Below are experts of layer 5 (counted from 0) of a mixture-of-experts language model. Rows are named router (the router's row for the expert), gate (a neuron's input weights, with its number), up (a neuron's input weights, with its number) and show model dimensions 0-223. Each number is 50 + 15 x the weight over its row's rms, rounded and kept within 0 to 99.
After each expert's rows: "gets" lists some tokens that make up at least twice as much of what it gets as of all text; "mostly gets" lists some tokens that are sent to it at least half of the time. This comes from a sample of Wikipedia text that the model never trained on. Tokens count by the router's weight.

# expert 58
router:55 35 31 26 68 45 76 81 54 68 54 59 73 57 28 45 52 47 36 69 76 29 73 60 31 51 61 43 45 45 61 62 43 58 36 34 46 62 34 46 28 75 40 62 47 44 71 63 14 53 47 47 49 59 61 34 36 69 77 60 70 27 61 55 45 63 75 34 56 60 55 53 77 29 51 35 63 49 56 53 30 33 31 41 42 47 53 67 57 34 50 60 74 24 38 67 35 48 63 30 55 64 29 47 47 65 55 56 31 79 46 35 55 41 27 53 59 31 27 77 51 21 46 56 58 50 41 48 47 66 39 39 54 47 38 58 56 58 32 52 45 36 55 53 49 15 61 54 81 50 21 37 41 35 63 65 57 39 32 81 28 47 40 45 47 71 66 51 49 32 61 47 28 70 58 28 55 48 57 56 78 63 77 86 48 34 68 61 42 37 69 17 64 63 72 30 71 45 79 46 51 57 49 33 59 68 46 71 48 64 44 44 37 41 18 71 45 33 66 60 55 40 64 37
gate0:77 40 28 52 34 07 50 69 31 34 74 71 46 77 40 60 39 54 57 57 54 51 43 52 51 49 50 32 47 48 47 50 53 51 89 18 61 35 84 43 46 52 37 49 45 36 59 51 41 51 21 37 52 17 55 69 62 47 25 56 78 19 42 43 47 39 51 53 48 47 73 50 31 16 49 40 51 64 14 52 77 50 73 58 41 59 49 49 51 56 50 58 25 49 23 43 60 57 31 57 53 63 46 27 41 38 94 68 53 70 45 30 56 71 55 51 56 49 49 53 52 51 22 80 50 50 65 41 48 58 43 51 43 50 39 45 52 48 40 28 72 04 45 48 29 68 27 48 47 51 39 39 32 67 60 21 50 68 49 46 42 60 36 47 50 71 49 83 57 44 62 68 52 61 47 40 45 60 57 56 52 47 71 49 83 71 50 66 53 47 57 78 50 40 53 42 80 52 56 56 41 57 52 67 76 55 44 38 52 52 00 60 22 54 51 33 51 52 55 56 55 55 62 48
up0:26 51 76 47 51 62 51 19 55 72 30 31 50 28 56 45 51 49 47 49 25 48 60 44 45 48 55 77 55 59 51 40 38 50 07 62 49 59 14 54 48 50 99 51 59 58 45 27 76 42 99 57 47 56 47 17 22 47 61 44 34 70 52 56 57 58 48 50 32 52 45 37 53 70 46 59 51 15 86 52 34 49 50 42 59 43 51 48 50 37 43 53 72 38 73 54 49 50 62 48 47 17 50 60 63 64 27 47 41 16 72 63 47 11 45 48 37 36 50 49 49 55 74 18 52 53 38 51 57 52 33 59 66 44 62 64 47 55 66 65 11 68 51 52 70 35 75 59 53 50 57 51 71 39 34 61 52 36 57 49 79 47 61 53 60 37 43 25 44 51 60 20 50 48 52 73 56 36 48 34 54 54 28 62 23 35 49 08 51 60 49 40 50 50 47 73 31 63 51 47 53 47 58 17 44 42 65 52 47 52 81 52 72 55 49 57 58 50 43 45 49 39 55 55
gets: " St", " U", " F", " R", " B", " C"
mostly gets: " St", " U", " R", " S", " J", " F"

# expert 33
router:45 45 62 75 60 41 33 48 33 48 20 37 45 50 40 37 32 50 54 31 79 55 45 53 47 59 38 32 99 33 41 45 56 44 43 22 61 61 51 67 59 74 42 35 72 54 67 43 54 33 49 51 57 66 35 51 75 60 42 34 52 50 57 71 52 48 26 53 52 39 43 63 62 82 58 33 74 34 63 34 46 35 54 48 52 27 52 49 35 59 59 68 46 59 51 39 71 45 29 59 37 48 39 59 42 47 60 50 39 54 72 39 72 38 59 48 48 54 48 49 58 44 39 43 53 48 16 54 53 34 92 41 67 18 44 59 61 59 54 50 65 52 52 74 65 74 55 36 57 56 69 57 70 74 31 48 24 41 37 76 18 31 32 69 53 45 66 37 50 60 62 62 77 30 57 34 58 83 38 41 36 53 25 38 50 43 76 54 49 76 44 65 25 37 37 59 45 44 61 59 43 26 27 54 35 62 49 34 38 65 74 44 38 82 62 43 74 37 39 30 10 23 55 42
gate0:47 58 38 51 48 46 43 52 49 27 39 48 76 74 62 47 33 30 30 71 49 29 42 36 41 52 38 46 39 12 30 37 50 50 55 47 46 59 50 33 24 47 61 50 50 59 76 23 56 57 49 49 62 48 54 45 05 15 54 96 46 55 44 72 32 65 45 45 27 49 45 65 47 49 71 25 20 38 49 48 55 62 56 53 30 60 55 62 56 52 48 63 35 65 43 73 34 53 43 42 51 35 93 52 56 52 53 27 47 15 49 32 43 63 19 21 73 52 52 34 59 63 83 64 32 62 64 29 47 52 29 48 56 74 32 52 39 57 64 34 48 48 37 39 51 51 49 64 54 64 46 41 46 55 99 50 37 47 45 33 49 73 71 31 57 53 75 46 50 36 49 45 71 49 52 33 62 36 90 54 59 48 57 40 73 51 49 56 52 42 45 59 31 60 71 47 69 53 45 49 54 48 47 43 29 81 48 63 62 71 50 27 41 42 32 69 51 29 73 43 51 41 48 38
up0:53 39 06 54 28 51 66 46 44 35 38 20 54 50 72 73 49 39 50 40 49 64 39 58 49 55 45 38 56 59 21 52 65 34 15 54 50 46 42 62 45 25 60 60 49 61 24 39 50 68 43 77 72 50 51 45 16 43 64 70 67 63 70 58 35 60 41 59 50 46 52 19 76 16 59 53 42 48 57 42 26 71 74 56 41 43 59 57 17 56 33 76 51 60 71 63 29 75 37 50 47 47 54 50 57 39 44 56 68 41 49 64 24 80 43 29 50 69 49 56 43 52 60 49 47 96 77 32 56 58 34 49 00 49 29 54 78 70 68 45 48 43 42 60 63 56 55 60 65 48 50 70 39 52 49 48 23 39 48 43 50 69 73 49 66 48 75 53 36 49 49 46 40 42 44 47 68 49 70 74 51 62 58 54 86 49 50 55 55 48 45 26 41 57 38 63 47 45 38 40 22 51 44 27 61 74 43 28 38 81 37 43 38 76 40 51 53 48 74 47 46 51 56 47
gets: " of", " to", " as", " for", " with", " on"
mostly gets: " for", " about", " than", " did", " because", " as"

# expert 29
router:27 40 74 64 37 33 76 48 46 52 53 88 58 56 40 45 40 50 61 35 52 77 48 53 78 47 68 32 40 52 34 52 30 23 59 53 49 60 54 40 56 32 60 28 33 68 59 45 18 43 55 44 53 68 39 20 53 24 43 51 30 44 17 72 65 59 39 52 43 47 63 31 28 45 39 51 60 30 17 54 61 62 56 49 48 60 47 48 55 62 58 78 51 51 33 34 30 35 48 32 54 72 77 56 55 57 56 44 68 40 35 59 59 31 60 48 40 64 36 77 62 79 69 60 41 42 68 43 74 69 68 52 67 69 69 34 75 28 47 48 44 80 59 37 37 45 32 47 44 82 45 73 39 72 43 82 43 58 59 79 60 57 51 41 31 49 54 71 67 70 60 58 60 67 37 42 39 60 36 61 49 54 21 31 32 44 20 33 38 31 67 61 46 52 48 52 74 40 47 65 82 46 38 47 68 55 86 35 44 50 42 65 30 49 61 41 55 39 30 53 44 69 70 42
gate0:64 76 29 38 45 40 46 57 38 48 55 67 74 86 35 49 82 54 46 57 95 75 55 48 46 49 73 60 47 71 64 34 38 57 47 63 35 55 65 36 60 54 52 44 59 63 34 41 56 38 52 51 31 52 16 40 48 48 80 10 66 49 60 50 52 54 66 49 64 31 41 48 51 56 22 83 47 50 63 58 51 52 91 53 39 36 51 40 28 51 51 50 61 52 64 46 78 54 56 42 67 23 48 42 39 59 70 20 29 76 56 59 91 43 48 36 37 63 47 59 75 52 57 57 48 48 46 42 48 70 43 40 53 62 51 32 73 46 32 52 44 46 42 65 51 61 36 42 30 43 27 34 64 37 10 37 55 49 24 33 68 50 48 37 43 61 60 51 56 00 62 44 72 51 66 50 50 41 53 63 20 38 39 38 49 28 35 43 51 69 49 64 51 64 36 49 46 34 53 56 53 34 53 71 46 48 66 50 84 56 13 52 83 52 41 61 52 55 70 56 47 52 41 66
up0:50 60 25 66 50 13 63 40 11 63 55 48 88 59 20 58 65 53 67 73 82 85 59 75 66 56 47 52 40 73 64 28 52 64 48 58 43 59 49 42 80 46 50 54 31 50 32 48 44 13 74 44 69 39 37 48 45 55 66 38 81 49 56 37 56 57 70 64 44 44 48 45 50 67 50 58 55 41 70 80 61 54 60 65 55 39 53 59 50 62 60 46 68 54 50 55 50 62 27 43 71 50 61 39 26 46 50 65 43 63 55 44 70 64 44 50 51 68 54 51 89 47 43 44 47 50 52 58 47 49 51 55 43 49 58 56 82 42 33 61 69 20 45 47 54 59 39 49 38 37 27 33 52 45 32 38 22 49 27 41 90 81 75 35 13 48 48 43 36 19 39 50 71 54 42 35 53 17 64 60 28 41 21 49 50 31 33 54 50 51 63 55 74 79 50 51 36 43 24 52 47 49 55 32 29 35 61 28 66 54 40 31 51 41 33 57 44 44 53 50 49 45 46 72
gets: " |", ";", " —;", " —", "%;", " /"
mostly gets: " —;", "%;", "|---|---|---|", "|---|---|---|---|---|", "|---|---|---|---|", " —"

# expert 30
router:62 45 56 34 51 67 48 50 44 73 54 61 51 34 59 61 39 70 32 81 39 36 50 36 48 62 52 52 39 49 68 41 86 35 52 73 59 43 59 59 72 71 58 60 25 35 57 60 43 45 66 36 46 55 57 60 41 41 49 44 66 49 40 58 70 38 37 60 34 55 45 26 55 80 77 51 28 62 69 26 56 31 80 22 24 65 41 58 57 28 70 18 62 22 26 58 63 49 56 19 62 75 70 54 49 81 36 48 54 51 21 42 57 48 64 47 60 48 65 42 45 56 25 53 62 64 59 43 53 54 30 50 31 59 73 58 49 61 23 60 42 39 63 42 50 46 35 75 56 57 79 53 61 87 55 38 49 11 56 38 77 42 57 51 64 66 14 47 24 31 36 52 63 28 60 59 40 71 54 35 55 31 19 35 56 65 37 44 51 31 44 35 58 44 59 41 45 77 44 35 72 48 63 35 38 32 48 38 30 62 43 52 66 45 39 43 24 59 74 55 30 50 49 56
gate0:70 32 50 40 00 58 79 28 74 35 45 61 46 49 30 54 54 42 40 51 53 48 46 75 48 15 67 40 45 18 22 46 53 26 33 42 27 45 80 49 48 65 49 67 50 26 33 43 64 47 41 43 36 36 15 27 39 50 45 35 48 51 60 43 51 57 68 42 30 52 63 53 78 68 45 50 57 41 44 55 43 51 26 44 36 52 54 45 52 39 53 48 54 60 47 60 44 50 27 48 70 53 15 36 39 81 70 61 43 74 55 36 50 59 36 39 49 51 50 62 54 50 47 34 43 41 29 43 31 53 35 69 51 52 40 45 82 71 46 46 53 49 45 60 53 51 83 29 80 66 63 68 77 48 65 64 99 62 67 54 65 40 52 60 51 54 79 45 80 45 57 52 52 50 48 38 52 40 60 57 48 62 47 50 79 58 55 56 65 11 92 25 46 58 56 43 59 26 34 29 39 46 52 52 37 63 55 39 59 41 49 38 33 49 50 38 32 58 52 46 47 51 50 58
up0:49 49 50 54 92 44 39 72 36 60 51 45 25 21 39 26 54 69 63 36 45 48 41 07 69 58 39 48 57 68 73 49 36 51 50 50 70 48 31 52 49 73 51 02 51 33 76 50 47 67 67 51 85 38 77 73 61 50 61 59 36 63 43 51 31 69 56 51 55 67 55 42 28 27 39 34 31 55 72 53 60 54 80 55 39 48 88 48 40 43 52 60 51 31 53 34 44 66 55 55 50 37 62 72 55 17 40 56 49 31 34 53 49 39 60 54 41 55 52 53 45 43 49 58 48 56 69 41 50 64 68 36 51 51 87 54 26 51 47 43 51 63 65 48 49 39 47 84 40 36 29 67 19 54 47 50 44 11 38 42 14 84 40 49 53 36 21 57 07 51 50 34 58 49 60 52 69 73 52 43 76 38 34 46 32 40 38 56 67 58 43 70 51 44 48 66 51 50 61 50 44 45 72 26 78 40 43 63 38 55 43 51 57 51 43 60 73 57 52 52 44 46 65 66
gets: "us", "i", "a", "or", "is", "um"
mostly gets: "ia", "um", "us", "ana", "ius", "idae"

# expert 41
router:60 27 60 58 26 69 59 37 33 63 79 40 24 75 34 59 54 44 54 44 50 64 42 47 90 32 56 38 32 56 30 51 26 34 45 63 61 34 52 56 33 48 56 28 51 58 62 43 25 60 22 63 33 46 54 37 29 80 60 46 45 43 47 77 58 48 71 22 41 55 45 62 51 47 40 36 32 42 29 70 54 54 67 37 42 67 35 30 70 53 28 52 55 48 36 59 52 39 65 37 43 59 44 59 72 39 88 47 42 49 18 37 69 45 68 44 43 35 50 76 55 31 86 40 55 32 54 38 88 45 49 63 65 57 48 70 67 40 51 47 50 70 50 60 48 43 57 40 45 71 76 45 66 70 64 62 76 71 75 37 61 62 41 56 47 05 42 66 70 54 41 49 53 68 55 55 44 47 32 55 38 54 47 40 20 72 58 53 49 32 42 84 63 71 58 36 68 27 59 52 50 30 30 34 43 41 54 30 47 58 40 65 24 36 50 35 58 46 37 30 22 43 55 63
gate0:38 47 31 52 45 49 72 55 45 41 31 51 51 48 39 40 21 88 72 44 49 57 54 71 42 30 38 59 50 48 30 26 14 49 49 47 54 56 60 44 39 44 32 61 53 50 40 39 55 46 41 13 51 56 45 80 60 51 50 58 42 44 44 48 24 44 44 49 32 61 54 31 45 44 20 78 52 88 66 46 35 41 58 26 44 71 44 85 65 35 35 70 62 29 30 66 65 64 65 43 33 55 43 44 59 43 61 55 52 41 41 59 46 68 60 56 49 61 79 62 51 69 55 56 46 66 49 43 39 53 43 70 49 27 35 54 53 36 63 53 53 34 57 59 52 57 49 29 71 65 58 44 39 62 49 35 29 51 47 55 32 73 68 34 80 49 47 64 57 55 38 47 62 13 49 64 68 45 34 59 35 29 48 57 78 55 60 34 35 44 83 48 77 51 64 60 47 41 69 22 82 51 48 47 69 49 52 50 56 26 44 70 41 00 44 46 49 81 20 74 32 48 79 77
up0:48 50 54 43 48 58 20 33 42 63 49 45 67 55 55 50 71 37 18 67 38 57 29 49 68 95 43 57 50 55 77 52 74 40 69 56 50 72 53 82 79 50 76 50 43 43 52 51 60 63 67 76 51 28 64 20 44 40 49 34 52 75 67 48 61 49 61 47 86 76 50 53 49 68 59 43 44 07 49 41 61 33 37 52 48 41 52 26 46 60 61 25 27 67 71 19 37 38 21 56 52 50 67 68 55 58 18 54 60 70 73 51 44 43 42 42 62 30 49 39 45 34 57 30 64 50 62 59 63 45 32 26 54 51 76 52 67 50 46 49 41 69 40 37 48 46 54 71 44 30 50 46 62 44 56 73 48 50 37 41 52 22 35 74 45 55 56 06 29 58 58 49 36 68 39 61 20 49 77 43 54 50 53 42 48 44 40 53 48 69 23 27 29 59 38 21 47 58 46 77 30 48 52 45 25 55 46 49 41 66 49 46 58 68 54 60 48 32 69 18 51 44 36 44
gets: " |", ";", " –", ")", ":", ");"
mostly gets: "\":", " |", " Sak", "|---|---|", " Binomial", ");"

# expert 44
router:27 43 50 62 41 34 73 56 64 56 40 77 32 58 43 38 61 55 59 44 51 63 52 36 69 47 68 56 64 70 37 52 42 27 48 38 32 73 40 19 34 64 75 26 25 50 61 52 23 27 52 46 63 66 52 27 52 53 36 38 35 45 10 49 55 80 41 40 23 58 61 78 73 49 62 25 54 44 44 52 61 47 29 61 59 43 54 55 55 45 35 77 48 67 50 44 46 46 69 07 73 59 69 62 59 54 60 49 50 36 29 48 53 29 49 53 52 43 51 67 49 59 71 80 28 34 71 51 63 32 50 51 71 42 68 28 51 31 41 43 62 59 29 61 53 60 61 32 43 50 42 72 22 73 39 66 28 61 58 42 55 97 25 43 34 33 51 63 65 63 63 49 72 55 45 63 44 43 37 61 70 43 35 58 27 79 51 54 65 37 81 63 27 47 39 38 79 58 63 53 72 36 59 38 60 51 56 33 51 55 32 57 37 56 63 74 55 46 22 40 47 68 58 47
gate0:43 59 42 51 65 37 30 52 50 39 44 31 70 64 31 26 43 62 31 55 61 23 47 51 19 36 79 50 48 42 54 61 49 46 66 49 37 48 65 67 63 49 34 66 58 41 66 45 38 48 55 50 55 47 66 41 54 43 53 22 89 51 54 47 33 44 29 41 57 44 24 71 83 44 61 49 42 66 27 52 67 60 68 20 53 68 77 46 17 46 52 52 51 57 47 14 50 41 37 81 24 60 62 21 23 54 45 58 50 47 36 53 29 47 40 58 43 78 64 32 69 74 62 38 51 36 41 35 25 41 32 64 53 49 59 43 99 45 65 39 43 61 51 21 29 43 35 46 56 45 39 50 45 51 43 29 44 09 71 61 67 62 52 67 50 57 25 44 59 71 38 61 52 39 80 48 30 32 51 84 43 83 61 50 50 34 53 26 52 43 55 50 63 37 53 74 65 57 62 50 47 31 47 42 39 59 57 57 52 58 44 50 53 49 54 42 33 51 52 73 13 59 57 60
up0:81 47 57 36 45 61 68 41 46 62 41 48 07 46 63 51 49 80 52 70 52 72 37 54 48 57 30 64 39 49 60 25 33 46 76 50 47 41 74 46 44 44 55 50 44 55 55 27 68 55 73 30 80 49 38 52 50 64 52 61 20 61 37 80 47 61 67 55 25 80 66 57 54 45 51 63 62 35 63 33 74 59 60 62 24 41 55 42 68 66 52 57 45 43 49 56 62 28 51 55 50 46 58 54 72 36 43 75 38 79 83 51 49 74 42 35 76 54 26 40 40 38 41 32 42 55 38 59 45 90 21 44 54 55 37 59 45 56 45 87 56 34 57 43 52 53 91 34 30 62 43 50 51 56 67 54 61 40 42 30 56 21 65 55 41 41 70 13 59 21 61 37 73 58 54 21 64 52 49 51 50 74 16 46 63 44 67 57 17 51 43 41 41 54 36 46 50 49 45 59 32 64 51 51 66 60 37 49 43 45 65 50 28 64 51 53 51 20 54 26 22 37 53 39
gets: " |", " ", " 0", ";", " 1", " 2"
mostly gets: " ", " 0", "|---|---|---|---|---|---|", "|---|---|---|---|---|---|---|", " |", " Candidate"

# expert 24
router:45 84 40 68 45 77 28 54 36 44 48 58 59 43 35 50 49 57 32 38 67 71 37 50 52 54 35 41 68 25 37 55 62 52 44 43 77 38 62 46 43 07 16 36 55 47 60 62 56 34 17 74 58 50 63 35 63 61 53 44 35 67 63 58 52 26 20 50 64 51 51 53 56 78 63 65 53 72 71 32 51 51 48 42 62 46 43 72 40 68 77 52 62 13 24 48 72 49 25 62 29 58 39 58 59 60 40 30 43 81 55 48 47 36 50 41 35 28 36 30 52 43 49 51 50 41 41 68 33 25 59 48 32 53 30 54 31 61 49 43 43 43 57 35 55 78 61 46 52 42 35 35 48 36 29 33 76 30 58 47 30 25 27 31 39 69 65 55 81 64 76 59 61 22 44 68 54 50 68 51 54 41 58 63 68 49 47 50 35 44 56 40 26 34 31 70 91 66 57 55 62 28 34 45 58 57 52 71 48 56 86 55 53 73 66 42 61 34 54 47 44 64 35 41
gate0:49 35 53 49 58 36 43 53 46 54 29 50 58 48 77 37 51 64 62 41 43 49 58 61 37 10 48 55 46 54 42 32 58 53 46 91 50 83 53 54 29 50 34 52 92 50 50 56 51 77 52 43 54 57 43 55 67 50 46 36 74 77 49 52 53 55 39 48 41 51 31 91 47 97 35 54 23 50 12 84 60 50 50 43 44 44 46 27 70 61 38 74 40 42 42 60 60 47 46 60 67 53 48 32 36 54 45 61 50 45 57 34 26 84 50 13 49 40 73 55 51 50 51 54 29 31 60 51 24 93 45 52 67 68 49 56 23 54 43 59 50 30 71 50 64 55 61 61 14 26 34 53 57 53 51 49 50 47 78 57 58 44 53 39 73 41 63 65 76 19 50 39 56 39 49 34 58 48 49 57 22 33 49 43 54 52 55 59 52 59 61 51 50 39 23 34 68 52 49 52 11 30 49 47 66 51 50 62 64 68 56 37 52 55 08 46 48 59 29 53 46 26 55 50
up0:55 71 65 40 37 53 83 78 63 46 81 52 51 64 64 68 54 67 24 52 60 45 51 45 18 44 57 39 49 48 60 51 64 51 42 10 57 52 66 42 35 49 52 54 83 37 86 53 52 57 54 47 52 62 61 54 71 45 71 50 42 62 67 72 62 47 42 78 58 50 84 53 01 50 73 61 55 66 65 66 54 51 36 33 49 45 59 42 71 49 78 42 33 45 76 49 63 50 66 30 81 50 55 66 41 49 59 47 44 48 27 77 47 52 36 74 43 39 58 47 40 35 50 29 45 48 48 50 54 54 62 64 00 48 59 68 38 21 31 60 45 38 35 59 57 60 32 54 45 67 79 31 60 77 45 64 39 33 39 58 49 32 65 50 15 52 46 43 26 57 35 48 39 32 52 37 22 17 64 78 46 52 52 27 60 49 84 56 66 50 51 52 55 51 51 47 50 48 57 47 41 54 40 47 43 50 48 29 48 46 63 10 50 38 45 47 52 32 46 34 44 35 52 44
gets: " was", " is", " he", " were", " had", " has"
mostly gets: " was", " is", " he", " were", " are", " has"

# expert 12
router:41 49 41 55 50 36 37 42 31 71 47 34 26 55 56 63 77 35 83 38 55 54 68 35 66 50 87 45 29 61 52 31 57 22 44 58 47 61 45 39 45 69 67 62 43 48 51 56 44 42 36 70 64 56 71 23 28 52 70 64 55 23 55 60 48 72 67 52 66 71 66 74 29 52 48 21 41 63 34 61 71 28 46 35 25 44 43 59 37 58 45 38 34 69 72 48 52 43 32 28 31 58 42 71 68 57 72 65 36 50 31 49 64 52 76 47 32 25 68 62 24 41 91 66 66 33 62 47 67 34 39 40 64 52 58 36 51 34 49 34 62 75 59 59 41 65 72 41 33 31 44 69 56 45 35 59 43 61 58 40 51 28 60 75 58 13 49 53 52 54 69 41 47 75 37 65 57 69 44 30 72 64 64 31 35 69 45 46 50 52 51 50 53 70 44 25 60 49 81 39 42 54 45 29 42 52 50 38 33 81 61 70 46 72 46 28 36 46 39 30 44 80 39 46
gate0:58 60 49 47 59 57 57 48 43 62 56 49 43 36 58 45 26 50 41 29 56 47 46 22 48 56 41 66 66 39 78 64 16 63 29 67 62 43 55 55 48 50 56 53 36 55 44 34 60 57 56 55 59 26 36 20 51 74 48 63 54 54 80 57 47 61 70 65 46 32 61 46 43 43 66 56 50 36 58 50 52 50 29 19 41 66 50 56 70 87 45 55 16 39 84 43 82 51 49 13 28 50 92 50 53 41 83 50 46 73 48 21 52 93 59 47 42 53 28 46 53 47 49 39 32 51 55 54 26 39 50 51 36 46 33 51 45 35 50 36 46 49 46 36 75 40 86 43 49 46 48 41 24 67 55 56 49 61 58 63 83 50 65 50 41 71 65 49 57 72 51 60 44 75 54 53 62 47 32 97 41 67 22 52 79 37 44 17 52 41 40 55 29 51 53 46 38 04 29 35 36 67 62 59 49 64 61 39 41 56 56 54 50 66 56 46 61 29 61 37 48 40 50 55
up0:66 59 37 45 42 40 46 40 69 46 25 45 47 62 28 52 64 43 50 65 37 54 41 75 47 38 56 31 25 17 38 43 79 51 46 37 26 24 32 52 83 79 66 61 56 49 64 50 49 48 49 41 32 89 51 59 52 44 65 49 38 51 52 40 67 60 60 47 61 57 32 57 47 65 34 68 48 34 46 39 49 50 71 58 50 44 45 55 50 48 75 43 41 75 53 43 58 53 46 50 41 54 34 56 47 62 29 65 44 49 56 39 53 40 33 44 51 32 44 46 52 41 38 33 56 23 52 43 85 52 27 66 52 43 44 48 48 47 41 67 60 77 58 62 55 57 28 57 52 39 66 81 66 32 67 46 47 52 51 58 39 43 44 08 56 47 51 49 67 27 51 39 57 09 52 31 15 75 51 41 53 41 56 32 48 99 30 47 64 48 63 52 99 51 39 44 48 90 53 49 52 58 25 61 72 57 30 49 54 48 48 18 50 52 10 37 42 64 46 47 49 46 79 60
gets: " |", "|", "-", " ", ":", ")"
mostly gets: " Swing", " Ward", " Liberal", " Chevrolet", " CV", "%)"

# expert 47
router:48 63 64 59 43 31 46 58 47 38 40 45 21 48 39 31 35 32 55 34 78 30 26 60 51 43 36 39 76 51 61 58 75 48 24 34 69 57 38 87 48 73 39 59 63 69 52 19 66 35 60 54 56 54 35 34 62 73 73 38 28 24 36 56 42 50 65 66 48 38 33 65 40 78 56 27 32 66 74 59 46 42 53 48 62 43 40 17 34 68 30 73 49 84 54 34 45 38 71 66 55 51 18 61 55 39 50 59 23 52 59 52 45 60 44 38 39 39 66 62 67 84 46 32 66 44 46 42 54 48 86 59 64 40 44 68 68 36 60 47 64 38 44 52 50 66 41 54 57 46 62 43 71 51 49 36 22 70 59 45 66 32 65 51 51 53 34 39 63 60 44 71 34 54 59 35 60 59 37 64 31 47 60 35 31 35 46 57 59 59 90 49 27 37 68 76 20 46 75 64 51 42 58 37 45 67 60 37 65 61 86 49 31 63 61 45 72 70 36 52 68 49 63 57
gate0:78 34 91 45 44 37 72 42 47 54 57 57 74 75 51 56 37 41 35 70 39 70 49 62 43 61 32 24 23 48 45 53 56 46 53 60 36 29 47 47 59 35 48 41 25 34 22 73 68 57 35 71 60 29 59 40 45 07 15 44 49 46 28 41 55 56 49 59 57 44 60 50 48 41 45 65 79 55 55 65 34 45 49 50 53 59 27 35 11 60 46 84 37 56 64 50 38 75 50 51 43 39 51 49 50 48 70 45 63 78 69 49 65 16 50 56 49 42 75 38 38 48 61 53 45 51 51 51 52 52 82 43 47 50 36 39 57 70 55 48 38 32 55 73 42 57 49 13 61 58 43 41 91 55 67 36 31 54 45 62 21 62 57 51 77 30 91 64 54 40 49 43 30 42 33 65 56 52 87 33 50 44 40 51 47 55 68 49 70 40 36 51 48 62 50 70 44 60 53 46 55 49 46 42 26 51 50 57 32 17 04 41 48 56 41 55 59 63 73 44 56 48 34 62
up0:64 68 63 43 62 22 56 67 50 52 34 74 70 20 39 42 37 39 53 51 51 96 55 75 37 73 25 21 86 67 42 69 66 53 45 49 43 43 37 49 46 24 65 66 44 75 43 80 61 54 34 65 63 43 51 42 57 37 46 55 50 76 53 10 51 32 58 53 43 33 48 40 54 43 39 28 41 51 60 66 21 45 56 46 47 13 28 50 14 47 52 79 70 28 54 42 47 44 59 49 50 35 51 15 69 53 71 28 74 47 56 51 33 39 47 64 61 47 71 66 35 49 43 53 58 48 58 68 54 60 49 52 45 47 22 66 45 43 66 51 35 47 34 99 51 73 79 51 36 57 54 55 59 73 42 55 57 19 50 57 59 46 71 48 49 36 48 50 42 42 69 35 18 71 50 52 50 47 43 65 39 65 42 57 30 53 31 46 74 31 40 49 59 49 38 52 34 64 57 48 39 47 37 50 32 57 55 67 28 31 41 51 47 76 51 46 43 26 78 45 52 65 56 45
gets: " in", " to", " of", " at", " for", " from"
mostly gets: " at", " in", " from", " for", " during", " attended"

# expert 13
router:38 77 30 54 59 77 33 33 19 39 42 76 56 21 46 49 33 50 29 57 43 56 44 50 40 50 35 40 55 29 54 64 16 62 56 61 62 63 70 73 43 43 22 45 39 21 53 67 71 48 53 57 60 32 75 44 59 52 55 43 47 42 53 62 60 48 31 45 77 48 73 35 30 61 63 73 32 65 44 39 43 43 64 54 61 23 51 85 61 73 79 58 74 59 29 32 70 65 46 61 37 90 28 54 57 37 53 40 57 63 64 40 35 35 49 50 44 45 72 50 65 61 38 45 58 59 35 47 27 27 46 48 38 44 42 40 23 42 63 42 40 36 36 53 55 74 39 35 35 37 50 41 33 54 26 20 62 45 49 58 46 41 20 43 54 60 74 50 75 50 52 77 80 17 31 58 57 36 44 36 39 42 40 83 66 64 55 68 42 68 74 49 42 55 48 65 82 44 67 75 57 44 32 58 54 48 42 58 38 49 62 67 40 46 58 46 60 46 43 37 38 77 24 55
gate0:65 60 68 45 46 23 99 03 56 64 39 58 72 57 32 47 52 62 43 77 48 63 51 43 47 47 32 39 52 45 63 57 32 80 80 68 64 37 32 52 46 43 53 23 46 41 52 41 61 28 56 31 21 38 83 78 55 51 44 50 53 25 47 33 19 43 76 57 43 55 48 56 60 52 51 27 50 44 56 58 78 47 54 45 12 49 61 42 44 48 48 37 53 40 47 54 52 47 47 33 37 60 37 51 65 62 40 43 72 27 79 52 69 45 57 29 82 40 58 49 43 61 57 73 57 56 60 45 55 53 52 79 49 60 40 54 46 72 49 41 85 49 36 40 28 39 37 48 59 54 49 28 48 48 31 47 41 39 41 49 42 72 42 47 78 43 35 40 51 34 30 39 58 86 62 35 85 52 51 45 30 59 55 44 47 84 54 74 43 59 56 53 49 50 24 43 26 46 66 52 51 53 24 04 29 60 47 74 51 34 55 50 48 37 51 42 49 35 61 72 61 51 49 74
up0:61 55 72 05 33 53 71 18 59 62 60 66 39 45 31 38 36 30 32 49 44 74 48 54 47 52 67 50 16 50 47 33 28 78 47 77 50 44 63 50 27 47 63 10 52 50 66 52 72 22 41 43 61 64 87 58 58 57 34 57 62 40 41 36 38 51 55 70 59 53 49 48 57 45 52 61 76 83 41 61 42 40 50 36 46 61 39 37 29 67 47 32 64 47 37 67 51 75 67 30 57 75 25 47 47 65 47 34 53 44 82 47 64 36 32 37 49 65 56 55 35 50 36 42 65 42 49 24 53 73 34 70 47 54 50 58 43 74 51 30 52 09 55 40 49 52 50 49 53 51 44 36 32 49 64 35 57 32 42 52 42 56 45 38 52 55 33 58 79 67 35 40 24 83 68 11 77 56 51 63 36 62 62 48 45 52 50 73 70 62 54 45 49 42 31 26 51 50 53 82 47 50 42 22 53 66 47 50 23 25 70 69 66 51 56 56 68 41 51 55 45 46 48 70
gets: " and", ",", " was", " were", " is", " are"
mostly gets: " which", " were", " are", " and", " who", " they"